python train.py --n_layer=12 --d_model=128 --d_shared_expert=64 --routed_scale=1.0 --balance_loss=0.00563 --balance_bias=false --norm_eps=1e-07 --lr=0.0025 --grad_clip=0.5 --batch_tokens=65536 --steps=4282 --dataset="wikipedia_en"
Below are experts of layer 6 (counted from 0) of a mixture-of-experts language model. Rows are named router (the router's row for the expert), gate (a neuron's input weights, with its number), up (a neuron's input weights, with its number) and show model dimensions 0-127. Each number is 128 + 24 x the weight over its row's rms, rounded and kept within 0 to 255. Numbers have three digits each.
After each expert's rows: "mostly gets" lists some tokens that are sent to it at least half of the time. This comes from a sample of Wikipedia text that the model never trained on.

# expert 5
router:098110125122129150160118113143093170145154140129146133099157179140110165138161115101115109135147085144116102126106100111170079112131107101124135117115144126103149132152139161134134112161097145122123110143148117133117121123138117127164137142100152102078112114087113085150096082143176155101145146130118078177133125146169090147122121155156120088137121169133105142147115105139184141127164
gate0:152145130118176164128111126091174144120132159149128126111155104121140102140141135167121144124116105083163111139117145132143129102157140135100142142163095188129172157124102118131144145169096112105141102125145112118096132136131129135165085115162115115123132093137108104120083119150160091148137133087147074087118072118169130116091140148128112151147153150161112106174135092140120129098135
up0:133119124093121120133102179130100160105086137150138110120095124106087120115142147127204130141118131148127141155120131145098144115127117142190108132143154146122167120085140150125117158081097146138126131160112136166142126137054157103109154114129148154150114087123115136123165098115132133164155112094162134099128161158140164125159121130088105138137108110132085109121097087127111109132115
gate1:094134141094144124114128163167105154096149116120149143127157093147131121151112169102149157136139123139133144121122175127114117146108123107103102133113127155137123095117133162125142106131141124103136087128100135189160127088104130129152186124132102120131114167096128131162122112132160110130156114131138126118150086103070092146177116125112170118125143115141204075118077118157129117139122
up1:185096136139149141145111098145135149160096119140125136110099117118146100163119126116138081116112108134132128179140120144128087081154140143127125151118116152121101176155135143095083129128122130111129158162177148091144131107124119146118077179100158123105087183140094144109108117114121124143140137146071132141107117148121078141116142158154118103157146135180081120150137108131121130125130
gate2:100129158099148115105153151105129156100141143115135142112137117125114116167145129112106142107173135071162131179138138105132131137137133079161113144146150132167123092108085126134112138106153129139113120183117141133137123149106135109189143096144119153164111097136117150104121143160167147134138153119137114139124148099119089087137108154145131184135084130174116096098067144156127142146097
up2:089118175117101108154144129080120162128158146139138112111152116153100101147177146118083145093129102122139101115121114126155141128117120097163094100114166085189142125121118146124100106139201115116130114137134097144136138129089136127141126098116137114118127117147097144130135113182149170158134157137109141177141131127145103107130096149180145134125087129138094096087101112133136135162127
gate3:159134157112130166123130134103106152160161114102103122133128084127105164174153112151135148113146137140127149162099087129166126121171108159084100125129110157122127149100104139130093167168119102092131115132169129102132111185102142111147126071151119144097158109113145093125130136101145154090127132135116108134191109123122114102126148148090156183109153099105142153137118137105128113118124
up3:107115127137121134122096133137139143143153124089116098151117130107097093142084163097135124137089178144133151155151161175113148118138130157122141137095161095090134110135134138098145127079143131135105159122133147103142147134111077122142120098095130111147128173119112131110116163161140181099145117132097122112159127165146180095088120136125109137172128167144118160155068124132150129094107
gate4:124108125144140141111129162136111100137172130149131122129129124124069156143151129150098168135191117099144105124097114161154083071108121122123125104146152162114174157159143122116139166147101109161128109138126131082133134125154123078159081110120118128097122132097119104107117159157143135100134100166091120157187128127136126108108101119132139132126184138121124133099113116163140112097093
up4:132139116131149148138120100104141111161126091144134135117109090115128127131163115169095180163173106113111132117118163149120095081068096139097132111086128188134151135147103152124167129151104157099131117187113120111177111131124143134158131136152080165132138164125144097115122110143153110091138127131098106123153102089147114156116131108089119116098134126130131108128115142148179114144142
gate5:149113127109100137146114148101129096173120150136103128113117141122211112154128123104114089116110111162134128111159112142136126106107133155134117162102127136113119122134117130137073136123147148086144140124154154047054110134155133154115106136131111150138147081127102127126147129088138158150099125158093127137140079132141126124133128104089137160147148109152098171124143079122148116146153
up5:137151113101187125079107170117136118117117121157119133150116115134124102121126143166114165085105135125124133141102118140157080081119122096143110131159113080148152153109156081101119117123116107192096153125131148080151126087108131124109134142115148146117168147137134105119121151127120135136150117131192155110114140119106082130132152166189122145151154144147155116123117139088098142113130
mostly gets: " NHL", " NBA", " Football", " Basketball", " league", " NFL"

# expert 15
router:148145173160163153133148102140162092144151130163133147100117099116112115170147160106151123140083130148133123138157136109099118118133137144143079126128132151154137119154153126083159151126131133123124143142123105171133162149137106120129110124138105124104099057104153112091109110117162160081122086109082137149137160152143151132120099155115109113156105136096165115110119121191121086130098
gate0:142117187131139118151185152118133149115163107149088166143143152123101108134124113124083106114136143123141132146127116173135153098156102080113109104176131111104103149104087135109118077123125179120135124098092137108145124125104139126187122105112113150116139114146082146132119143122172127159120105121120160114124127143103135191113157123150162127128102126161133119156129118093142143072109
up0:135138072150103159143099173124117110117133154109148098120119124130148145102105105089175150120131125099132137122120153074124084173109086154103155122109119166131115102136150125143139195115137117161102097177171138138114131137134176147120134126135134126146103153116121145126147123116081117069140136152145096132103126125137100088142108107146105137134137152104134150090164123143121132182144
gate1:138136155178140121188134145160131124086140141139111119084131145112120145172153142166123060093124158100125106121160083139140139119111111108115129099121111147138140118120127116152180134131158118138157121135094118125152123157155103124062109145146138115165124074136087127134091144069144104086155152150137101130129156103147088107142138105101109154120154113138123133141128112123111107142112
up1:114137150162156111151102108159155105115133153159101108108105143138118125130149153187109085110126145115108089095141088131145173119142139129132114162119099130126179071133117105131151142125181140152155090149104128152107149108130088159089120170144120129168072091120084145111117107102127129130128144133119145141146125125119105123128118122105090162159166119142122115135131176150084114137130
gate2:158141103178106147129117112073115163163155134109145147131164115112119128136089093114137134104125141159126119118129111129113099144152135155148109190160124077071152124155116106125124168160123136088149169141159134135124149131126115179162102105106123166101138109129171126123067095122114096140126128110122133133140127159135128120166093146116111087113119135088125136147124107093165108144123
up2:099111138083136094105093166176103155132097125128152098104132129153118124119142166163128103161128124113120151119145130114143135139111098116120137149123174151159087097059161155154127135125088128142109103134123142128120143139117148137102158132129126074170119135113084117125160142105144120135116155128122117119122100104156151133092159089167153155178087082142101123126110143155098127108166
gate3:131119158091103148121172133090152104105125102150129107130143109123097158135126109150124117153132096149157151094144102112129136124114147133095162080121110112151148123104115152173162092140123098110109135110136106108123097143158106132113142167105096073127153124143117079210130112145132131126130147156114089125122138144164086109090135138146131134098151144130140120118175163152172162114156
up3:124125174089091164158173187089182097121124103149139081159125098112104143143139100116102089155134115139182128137139120111122144092132130155123111097137079090129138142147109156122105144148111150112101125135131109107135160146141096136138144159084109121122134137128070090152121125137143140123162141111097147145157136127141138125113108164156102145116137142101110087146159143151148133085122
gate4:102115122153108133098167166148108170121114145142102141128140114114099152167139087119122108163153107135158140131142113152118110132090125153089123190112159105150120166144125118167132137127144129139130107127092145096105147129136133157175146116107072125115098131111114113096161100178105124136130147108135194123100101133100131161163124095099132098116167121128132148131121145147067142148157
up4:148148139111169101170120119125128093165158088149143135135112154154193088113117139118121120103083144144109108161090121125154161108154115155157090145164143144118140065101125115099125098154123168142163171114150125114121136100129071142115112114119143158138110161135120191116140107129118108094115137105144108106131114102107114105097132145137105128182099103128135144123122148099129130114138
gate5:154131128103145129116148120083163129145152125133124141142122120143128130152129130165154133150128128132123103094139133093101182119131144126116120157176150120146141094117086120151138104110141116137161144126073101169109145166076117106120124101087123175141058123141117107136112114094125163185129111107134146107134104162140099105129097146089141128120123125099150108062162155152141148102138
up5:158124170116104108095139108157143113118139145130050078119101136142135144111136133102145100094117133140174135121098140164120059125137120150145121146132072153146112133157148128148127108136134151110130131108154160128143145142133153097156124123081143109096085134113128120108182132109098108142166139119140124185126137145131148160161107108169104127154139116135110129123191143108156112117102
mostly gets: "akh", " Abd", "kh", "ah", " Raj", " Shah"

# expert 39
router:143136146130106182125164187135122118084140141122119100113119108103071184130133159122155147118125141098120098129125134138105114183107156107098129106119093100112105133140153169112144147135080125152102114142169118173166157167091092100129117080133105121132117116090102098132128148128138144130159117145090138112124165132147154140112115133109109127090169145133163124097109125124120123111155
gate0:144132159100091154120145106152151113084139103090157114127180127116094115163127106154089164141108114150128124123170180168126129118115130159164080123109176097185128112134140138095154111115098120110126115148122140149145136124132104134115132116123155110119093116132091123095185076115122134159170110138136143126100122111177110123147111125134171103123142170087106144112113119114149120130121
up0:168156187109096134125120130180151139110180102139121138091138129145120109155170121119086136102117100154130155124143125131124096112132183130139118113101169071123133158124158101116133131123110124120133127159114076116113154131124127141132109097136191147102100107115101096111152124144087152129144133161159111156121142100121098138118105123125118137096143151118124130117109173150166079176127
gate1:139154149110167127114099126103125151105149131133141116150158138193145136103138109102149133098107123102173107086122130147116120158164145116133113110156117116148110093136153120148128146123175109117112132159123127129107137125124155075148097126121105085141110127147143131123100117093174101119145125148154135116175158087073105188082123137097088099143144137117139114139152129160103180131162
up1:090138128123148141110111122129139147150110135125118086124084130159161120110144105109171126140098103145144104128132102113117173141113113104154158103177119121170097166124147149155093118137145120091139102139124105131110124128153126086119113195104126093069106114123156124136138122146136134179117130145163114104121109174105123107125098148122148093090146109144124114200165130106125114160155
gate2:156146126180131151161097144115134152107123117119160164143162106185071117127139131137162133090091123092116118160139107119107096151106190107140111140120126090104130140127144142119096137137132149153095138134145097147143142132108134160183116106179151158081150125113111111132098131160099122149122145112111098156136102104126096147103152133097113122160139126110153136104087169117104101157134
up2:129099138101087144156159101135144088094134133102123094149161108146154138158097129135142157171122118117103125105150166111116183126122126129122121133125094138191103151144102093150156125099127128129143097165122130169146119101127122142149126164118094160183121161150110144158128066102117119126152128134140110109104165114134121103137133102111135135069102120123140146164180107098098128145114
gate3:090127151122126124148147179134121139122145151126111144127145147143129124143115063089116133082138124127115137034120111097128171122180150097128139178134110104129109139147143138114155138128122120095130113140150112153108154141133174110152137112137131118111167098122125085118080100095130097123135112110096161121082128136108138176157114136129108152095122118162131159134122135078110104151140
up3:094145138163140138151120154092144139126132141104127141151169154152108119135142068125131137137139123149131127009144105115112129131144151132112125163127131114104109150156148159138138129131105095127107122121151150169120148150136172145109175110094145118086149106123137104094090125103128137084124114061088148107093140142124153122147131151108105113129112116114119145135135108104106157142152
gate4:135132140122105137154122125131151143094163146153053113122162120118137157088108107087140142073184153169108111100068116123136116149148115160080122143109095108057116105136148123098145157145156154109122146104146108131135121163122132128182130119145098115143155110121116148119114145154135096105113128095136143131100136140143125111117129133102123117110168144150157150104108166097138139118159
up4:164127123167129125086141137122106083177087086122128120139102139154149129139139152130090117135131143125166131138173103112142119130143119091132090105123144148165101136110115143132110122094145115179126121160123128080119098114160136104150107113145116138103126197101143161123149135130081109143125137161111125104137122149132140137105145141151098116133098107113081130146175100199094108124089
gate5:147095119145132116117137143122161168145105098128116116138140134155113134134130107092162139201127147162132096104163144122134161135119152135101143127141155104112112115111100092162124133122089107173141153159117108086100090143119162161153120083119119131149149106154162124124133173158145110163139096136163123065134070121177124130125142164101137129138143101116089127112127090144137122120106
up5:186118090150127142108147137092134122118128120140108072100142091129100130109130095087122131145152155114129078110118159118124157138116118082091153140121126129126141129129142155136125121157107093127133114168160110143153132183122120116155106112133089137190120157098109094151131132131143079138129109175120167099146105130154144153137110136104143126118180158152131124109132084097088142084123
mostly gets: "idae", "ensis", "ova", "ić", "ović", "iana"

# expert 29
router:149136120158139168183102142093104081140170154116079152114106105117095148129138118117168184104112132088111155165119144160111131137127131119122088119129125134133110111109148113149130138158085138148110179140176086128149124166108078096126177125133125151130147123098108119099134129111134076138123120103098123109129129146172142106110164142141095141121157104105150137136116141109091110134112
gate0:130111108117158133149101092108156125166109143152138129121161079150155110106149071142154146115101134097111151149125140122134130117137145077134093126133136152147130152130100125145111073137135140121148118134101094134133117134141106088129201145136119120171099161139158130145133076096094114132092149096172180105135106130119102097147138158137079105127122123165106116156125155116109148140160
up0:154149115125187114130102127118157137153097134171107117117138078152106103121165069133152140117085161121116161183120118122132099154138119092106075121153132139130123148111145170117108102141122115112131124130141082096122163164152100119132174155168105128157112155099150133110093121117121142158072116084169135109138112176129124096123146160130098123122119139129117117146112153136125131130145
gate1:092138086113097115101103152119162153091121147101116164105091143151182161115108127095189118150120152097147055154155111125116107140123172151145121152112098148120126089167098143144162132092117119146162126126138133111107099127141125143189119162134113146159144109168127118085158119131150133121164113146130160107135110146145129104122126122108133123135092118140156105125140145107165148116141
up1:145158077111115129144104111091148174119144165117137156114156133117124111148175124088151126105100157085092129134138119101110100142107139092102116150134079141117155139137157149140096125131107142113118110084139106146145115152148109116201171156170117140132156132122113087098129097137155119099106119123112139126106123125154165115118158130110113122170162147092141117133139168085151115153168
gate2:138111094151142152155101118081118172130144132105103172126131115126131178159142143167097150092140101127113124144117133118110108154134128111088165100093086125119102122072113170139144167126153103135138071167143106146180093148126149111131125109151169114104127127093134135102083118151152156092134113139112113144141119149150121143116161128141106152166104100142100144111103156140158121142147
up2:116095109095116119099133160158137119076101113165124119181145124126157120124086159104195126187102151119146130095136133110099172139134128122120123144154098099090080116152136152138086157148127129134134131138155119136129136109106127152111097149090135191144118123090130134105141166102128158141114109127130137106116182141121157110124159127144145123130137174120164170118132131102113113139095
gate3:134079115141174116137102106136160136141089102092145132140181128126145119106126121134144156147077113095110141148089170161128152090137107068110115155130141138176094146130137102153143135130106109139127118162114139168113131114136155131114140111122111128149105143128112180149174129145115089134113134089108165113112175109151111099156133130112091125112133095152151096160108157099118171123115
up3:137131147105058153145097171133114135067171162148110132139158137136146128063108154153093135136202153127170087079115131121134140147093143152116136115135141098093151098106149118135120149131143100136128156095129123090138122153114141137137133128146135123100117128154108095162095147099118155117148147154131089111108120119135137138095123117129149136116141136108100168103142110143128133126185
gate4:080142147100110139138135100135122122106115137157104108155156115109134124136129155161067109156153154138124116098126129130138152123165092116103122104119167196116132114134127148120203148107160139104127114113106167168126158135110133156150135149125082093119085120169113161130120135131138118109160106164125117135121095134110125179123131085110131130105097147133118148096115127162112154180099
up4:135117118112135131147112118114127143079134141145088151146127098115121105118129159171087128117163167115161133060125151149102167144124087114092106138133147174116131100111140145141144140140156111116111109132131142123139162175074123125164135148154097153186113107183092156135120108104150115100137133154117117120102114132108172136096136085076119135125128160109143128098103126157104121138106
gate5:095115144139173132137085062117129099142116125142129106107152112146149165127146108156132125143103097124122102156136138142151104087146108133125140102148118182167151145126094168139143106148148123125093119145133125171127111131132133109119190145144103091178102144102116139087125114128136127125129113130135158154117099153166112087156117133166089157116078088152115143170112141118159113093131
up5:115122125161173144152090095089148131143123123120112131123115103142149145152162144162118135145089127116105087157109128123144118078153105107126107100112101166165150136114099152129156111148141105115123108140146123176124139151141114129128176124192105091161081151099111113118113097109133147132126112148164134152131087145154123099130109117107082150120055105152133145166118148128166131107129
mostly gets: " Williams", " Smith", " McCarthy", " Jones", " Lewis", " Yale"

# expert 21
router:120092134156142106118184152136119125127099153107121130154137113147125091106147138097083153118196121110145137150117086175118149154111102119114107116146145156122143114143126110125082163154118123169149117130108151085080155158160128132125097153164111155159129095160114166138142130099164085086119085164125134121153139134114168149144130099133149142099102108095096133136135127107115116132147
gate0:129133155150122115149132083147142133111088175108108089117120131115152136165103152101139133167143142144086160129132177163132167132131116166138126104109076115129129113117098092175131147107101131119150138133139136121071130160202125099136176128124165143149111099132102129114153134114155118110119134120138102143116118155156128197128117087130115107117135163117121083129172137128150119129132
up0:117142130151129136082118159114101150143164124146117151152137127137112111103137085154089147139117106120175074128086111070092082162113154103105130138111146122125118090147126161140145108151128127134102114084120101142160130140071138173150094123118105105123140165105146099139116145138135144161119122120141151138152136087140133073132156170122120157137142084141142176089127126136154135124105
gate1:107120137114133130117158161137077135094122177136125118131128105166121139125116172129099122146134132111163116096106183167116172116117073128102127135162135152184139067127115123151111128155114133117159112169119138136098141175094171170174116126133126123117128129131106133115093103179151098119133111111106149136143138134138140115143070121167114105122105152122154089090133134129137132106115
up1:151112139131118125122159160153146132132125138129104100130146086132116138131139124109110128094139135120121110100149128134116164136131159136102120125189124133124155122140127125098070130137139156065138116149096135136126135154073212134191134137154148153148121108127123121123114141165102132111083153132088187176121138139122131109114065118158117118108095136106111094095111149131122154112110
gate2:126124180137157125076121121107146154122101117153080129119117128126133129164121133107121146154150138133155165127170080148086122100137153129109118125140193112125134101164183106177096091116095173121115172149165128119132124156149098072156122132120154126121133151133132139139051086109126123124151124109094129138123137153096116151118130126119111089121104106125120156121129161135126125127123
up2:102115176148156112102123116084151128155082096148104133132120112099119106160101117125087151167148144116167133136136095148110115122141152131119107097120173140146137095164142129145113087116109164140138162159142148118112142152163114053162112133137150124126168144141105194115089086099126080132119111124092140120120175146114130132134113134111131112154111121111135160122144173144127137122145
gate3:083124114136112123165118136109141129158144134140177154126123127154134114161107115106167127135179147142146117162101111133141122120116161130125136090122142159137132091098134144113108078165112116116128139109125131111124129117114126114181129138164106072129152115117144149108130110082150113093133139145083152135072105129114141079123134144108129107218163145130170095135100100129133091104111
up3:104115140169110120151155111106101158132139152141147135183137095152120134137107119132154130099176130095129142126122075167113137146113159135114127111120128151118119103086155163090090103147151110130112187109095133116146158150132122096128105147161113096122087175141106172156140111097154091106100115131118151140083092146132136091129126134128132141159122109127103130155124125121118075071144
gate4:112126106134118104187130157151151127143095134108148118104099114135108133139149146106139138111135124126123130167171179165120172147148145136149130106124126123124138218119118075118117136099138111143162114115124110112100105119206134109111142139107190136127116093134125131096159150149134134109128146146126133181112104170135127117107123091149135118111141095151108087163129136103120131171131
up4:182147127126129129090130102115121125133180091118097125140160112130136128131144105144136122094106142130164095105079093114172100095142129086123120110133131135120087112136163147062143161158148130097075125112172145139175156148056129110126097122178118113139119156117177106115136131129131165134133131123132143114128152121123123134113136163134135165148118130088141139111115131166142133101105
gate5:080131134119123114088140173145071138124130141113111114119108097178100122151153152156108107103134154102192134145123157141085159155103155146132103099147157141126194170110161117129119086147131106141136159130162131151119096137136156111138092136148130063140145145106127179073135096146154093118137116103134135117108130102109128151124111104134131100131131139130124139123119119114115135161152
up5:153124131118144114149109108150179109138137143106141088144134142090155123076112117127155133127140121141110133093125079109177087121164132120069138134133110114148106112136126128147147131140083147122064132097074166110137152163117117140065175137134112174129126157111125125151125159147144131144108140172153122104103148143162134104127119149139154177147129104137096119107144137111115136109094
mostly gets: " William", " hundred", " dated"

# expert 30
router:147142126170145133112190130172144156127130138164155139098114091098082137142159126142160126167110155144125132140135143096116124101127169134106127167141136114129112185103142130154124141122125131128108149169106152104144147147106138113099117096114129118152101127093199075109167122102124131120109126132115115114129140101125136102169153150100106084134115106123116130105109086158091130082090
gate0:098145132115121093086136121165131126103123168095114113099117102075117107119134088147163118100129119150096194135147096160121150153115119099138135130151134134160124129110144096110115182114102138160146139131109130104148139091141111119142111152142154139089189143126177136133144093127106120156156168128104124098160098108123119160140116127127146096164152107131131142174106139102111132183109
up0:146128105128138152164150110121126153133115081109180115133121125132084109158124120122108127155121104118147095108136095152108104135157106159106096119113161096118093128162110149128155111148141120146101142108106098105173150179170139094113150098145124092125110127110137086114112166141166120123126140147114117152143178126208176144105132162144143106107142119092104109156118105136092112124119
gate1:132124134112159127123164135079094163154138088088158154129129118099130147131134095101111072104093160133159148140111122108129144125131121130119140156117104118111113119114099142130149135179139122178119133143109135113149108152129111154157156185096097109174105165129142152157140087104151150119118156133112107135099121086169108106127121140115152116119099139094143161132142145073115143188101
up1:134150128149104171145112142175140068103147113097120141122164090139134162131088133116110107117109121158133147111139130124129150144117175110148153155108114060108094114128125147115143093128153134137108183134104128138142109126080102122081145153128203169155140135127153143122128118106136112142141112149152101152149084117120151102148118137110115108165142130159083158138105106099134150134151
gate2:101093156175101146132133164125140144119126145131160124110098142105141148159133102111151080146128159167092136147098133093132131104113101119084130134076134169156135120142138120134142093106137125160114094137120112080159115081090134146139101135122160097121153165148074151134114114110158068160134188118117150161136116120132162105110133082144099131135148115153123126121160118119135128116140
up2:121110095118164140128127112097114115138112122144139123183150130124100076156118127124139149110171132102134144125153120134118119177160148172108152118105139107133116125101130085138143161133135122112147102127128122160093144125141141102100176160123088164123133108149169162106126152157079171112116110126136091103088093116108071142118163156126142127135058104089150124147132150116129130137092
gate3:131134145084129138137121052064136135074128130155153137188114154141132149132101127080120125110128150116139161067159108129123116138108128197158118144147172120142158105125137122131128133114162134131116134124128127117129117121115131129099145163138142135136159129171130137117102122112109119107183087155139115146130147143128097122144136155159115146140111099145103101095108114080153150179132
up3:075117124153144097122136137185136131147101108158132122088140124122154160113111133156118114126152111141107100184135130145161126118117109107148107116136099118166126122133114147109131094131092134107160146141137130144111078098148165064110132114116116095104143125129129154169167137155103110171111154124158170116091109106133133110121108112139133111099143173122124166204108120167135126104103
gate4:138116103101124129115130119158164103156125120075119149150159154086109160094130115088146131119121098118147127124142153112116103154138137138142163143118121135166157102126125121145160114153130128140106149114097141136157141123084145090163100169125086116126104113120131093143138161114145157118130149183164122060159174135126103162144104119083124146161167150123178104110095109156149111134130
up4:131122145103088108109152166139122133139139155142127092134116138143108156121125127116166148130122086094135156087176143075141171135141128095149117118136106119132149123137147140132123102133125101122132155159136093147131142178093131166155151119109165098109138127127131080111057138152118124096176114181106110101167123116112124161124092124141137114085108159126133102123116177156161112115159
gate5:168115115101112147135087124138140121153143089132109117172156141084127147125101130131098078144142130150159168145154109122116117154128131108088138091091120063127155117089143144126138111124128220131097098169128113161141183125112151101101123133121156133126123153185131125102119105133101105097122136114120139115153118095128119137159149085159143157112120101134105134145140132151123132142139
up5:159091118099097133134100154167133144129130115118101105162141146089109118160141095105127122165134130146135162127187139111102150131093174115076166082119100066117143134102189141150136124161120138110067093179126121152146143138083141090110119136142174144141116129151127117119122112139096128112124153164139119108132094088135120138139141110153143119104129103120145120145162135131131138124125
mostly gets: "unk", "eck", " rock", "ook", " bomb", "own"

# expert 19
router:143088117126081140136148134101102077150151122090149144112112171150131110152133132090054128133137142109127092103098110103169122127137106091149122113116134140136099142138127154168103100168140102159121138101162107107139152155126151144096113100131175148139102150148090071167123163132134145130140080106118136102184128135116121129132140114130165155099125146115104115150135166136121152128124
gate0:119091112141177119151097131185131136119093117125132122145126120130145173090116127114129103143117140144128159136120133100181073138120160125097120193177127115142096136160089126144144134127124111108133148153082175145141133129108157104122137087132081103107116119156151105138122121088089106129144127119125128134129116123099157131172141135149120194097155152104112140172090107139116127111122
up0:139155159104094158144136164078133092155108146126104108140146146127117140185142152135107141114111129142100089134127164169145113079089124117136118094127103162098141136105145102133134079176129159171132132116110142130094135145102167088158127147095105121150094150156122131108107118154133137117103176157133142136131137126128156144119110118132148138135153132165170126084132151154165114073111
gate1:132150147171123110114150160122135151105133116163097110068099141090128133131172162117091144118158119113108145152114166130163113077132157117117132147122142131118108087161108097120130125149124176110119143160117101129139169091109073122161109111109127144124145145117111139093078142159103109103112104116158124149167118116150105158137093139112141116131169142142141156121087150116109155085091
up1:126135106143138106101093141126106130115108130137181129168113117103123142143089115106153123132141130140086129119143120124126170167151140111109138108104135127137146124149149163146130148100130109108135128091122142180122114097193178137114156167156126104088144108118132144149163102096140153167175133121144138088100153152091144085146142093128107079099068110148149118102106117099131122158125
gate2:159138155121129162121122158107094163121108090094132153123104114138140099125140131155138123127143132140159152106128128142122157115107125105176110125141113104119171104095091148115137109150157103127118127103148164132149134143088140150148118119138112118143122147099155125157128125126081141134121097134182099180146107019142134110166120137077137125116152122143142120084120123145140147081160
up2:151123090107103136144116119149145142122097156127143135118148102111121143131079135143125161106160161109105140122135180084129122125155099127133104146132082082152109147102139080141146097125120124161174080119154130163105142096145142099121136100127160148127108106136155123130143139123100150122132139112139143064124154142122095183101102148161127130094140160108151142148115121068097176109116
gate3:115122140139150091120139157116134133121088153099068147117122156115124127156134151120080123133142138126107149176090145125139102083132172093138148141123145150112104110135074100109170137137140175142140149161132093135138133137091117143140077114099135136151120134128118073128103175132140101068116113146157108155166144114161128115098097139128158108147146144122143126149099124157110147098086
up3:153139139128143146138111139143126133127146105169141123139125108099090135102103094130182122149108106152130119121164110165094154165152102149095132118132107117122145158125170159129081127121080081114144134101129152145114119134144135099119139150162130085111129129121134170107151107140126135158144165134096131118080145166099163122171161083126107133099094111142140118108133119139168100205144
gate4:201132128140150176140132139117119115138099154134072114120120109113144125165107119157143125132117102119143160079121110102101134174143166157102159157103119128084131129099110143127127150158109095085098089084151102133131131136107131160145119157166105097121168127096105120168138159127094158122154129133181106097119122149119158152114098107160143137096156121107115172123130126114119141130121
up4:124137142150120111151154091164165157129152065099155119123136140131175125075116110124175110136123158120170109122086117076155114120102155074117139171156115161147112114124112124147151148109117120127124115128114140142129122106131109116132163111120100139138098145132148123134100101131088113137129051123126160146150116099088082165128169154133123097125148140135097092146120114156104114115147
gate5:119146150141139145112172106112106129098133131092142149160077138136148113091112143149074050118086109112171137078120125123143139105115130095144077133110149161160140164151105109134100110117101117159157200189153137138147165126140134120115157123135111138126140141165106111146168119128121128115147116114107131127132121107100153098145115122090129110109111125151156112093121119155126128129145
up5:115156111131147106114161128136120053139119165109084109075139114131128136114138123144117125142146141134135119099110140183132141125158125146150133129116136142144131125147135157140136133110075115135066144194137145116107123102128131148120155127107117132133131143177116125117106095139085076120090139140140108115090183115115144169154118133131121099117125171150157125118102163162089151170089
mostly gets: " political", " local", "-based", " significant", " former", " legal"

# expert 24
router:120102117115073110102107114127120112119136152106172156115123139152134139130156124136084161125172141112105131145105123141148134128092060118163161091133112122142136110137166165158075128157143082134111097169133108084169150126139150130130105109142122161141141106148083107163116144144155107083144127091143101136122160101096123133140175090143130124118150169109148132120119132122123094147156
gate0:114132133116152122154118129128121112154090158124094183094152129143140131146131124149126144111084125186103102110138114140111087156144113140116120158131105103120171095100141150131128115128115130143138129133161081122158133138108096155174166134067130136125114096135127111132162110182104142110078130140137119137146110103151094175081150124156132166157169122100144145092090141089149123119129
up0:077123146124141120126098145139151137133094146140101158146140105116146102143134175132115097151120133199151124105125080117117139179174114107120118122152118094146144098117113136130156128112115134161151119137172107134119140156138102139170154132084105084109122111189160087081140124176109166118101138144119093107161137135138117124098144129175120154134104129121110105098110106148121110109110
gate1:117140141137108156130120125069132108106119181172145171107149102084151123153161140156114113106132159146113126123112129142103137145118127103151136106096130106137136128136156132096113146132161122142156161101122104134117173115147124129158132155091092098105114126176121121159160149155072121117137114090119125159077140102072104070151151110110165095131138136124153080131130156144138126122141
up1:156118135136135068143141130111128094165092142120124094119141105146106135125126106130191135117159084133082128131145132129099122111124132158083101104128146129141185123145122162127095084137157114121129136127133125141146166124155121160178092110158111143136151087121137165088078101108163148097110143130114125143120128146133185147114129153132090109113123125126128132144170192107115145149133
gate2:102121105113119104121142106137138162164130134104149125108136131143146104154134128118106147103121104073104163104138131069136113174125134141144080129144105130165150082129147119110136133091117156160159128126178072112151130128100124090153153167122107129158167120120117120136101114149112151142135131129096130160126155121115100112110126180156137140184164108099075128154153125077099136118134
up2:100099131126124117169076121133128155134130113122140111097141122131122155156117136136125132103077152088147130131159097115151144155095116114125135091142122100112127109121117160091176130099127144090139128143133130129151097095121133139098128162081156119130144148145138125163124055129077108121140115173111142157143133146129086158148140145143121188163146095135087109159104118172159100155149
gate3:168129092131114135136108126114148219148142106123131160118118160104123150127126081151154133119084092075120093147127096154111102107067140115148138117091090116111115101119131133135130123147189129123145133131130109145141161136157139135154132116120138107085137110116150151121112109108111148106112149162154100097108158086119127130102135153145159142119124126136187153121152137116093086135151
up3:098154091155132117125149185114110049125150150163095103099129108150103141128138105083145140148140135130154107118098149116120142123181114083131108125173151144111139158126113113157145102092097114145145135114144158136140114120057095115160091154159161128142111170143098130145126142136145109116107119086083157151136129126136139130154131138131116100146173153126133122125126155104114136098109
gate4:116135182159123120123140149134148108092096091145095120156098104098104153143117135157138111116146118145075190137140133158143180150148101172131119136099114111148186120169140102100108126118106157164161139177100150155114141136131104081136104122141124101104130112149118099127157121121107095105134103119161109140155160129147140156162141105101128122100102150132140126111128099159102093114112
up4:124123087087161094145130111132112163157163129141160110095096128147151136101099093097179114101115128121157116132125133079151120087136142113130097148150116116114094139105109088135145098115136119121130101091151142136124109090119170134113151135114095161155200130119152159135122111104145171144110150155128180117116102140104088147130113137119111159157168103126102131151114171121124156146111
gate5:130157111143115119132140104133122127163121170112133180121090141112111130151134119110125111143102160116109163129128167108113134144093134167130144124167097155158144154149140120100124112139147100138095151158140151072142094121098153141113176165130144128135163127103143095146136127129115102144091146128112137174119080117141141059177104128161108085155150107093136147133118102111115154088166
up5:143101092144089189128130136101160151099126124104131151146105085087093109145157138145113109158138094080111149127153147080128125161104148126192154143106062113142125153134128103116146141180103119145115098102141148135170099125167162119130139129117124122137129163126133141133158137069114106135148113118123137128118070095116108104133136139122153110139117113164104136123140130133108165134141
mostly gets: " British", " English", " French", " German", " Russian", " European"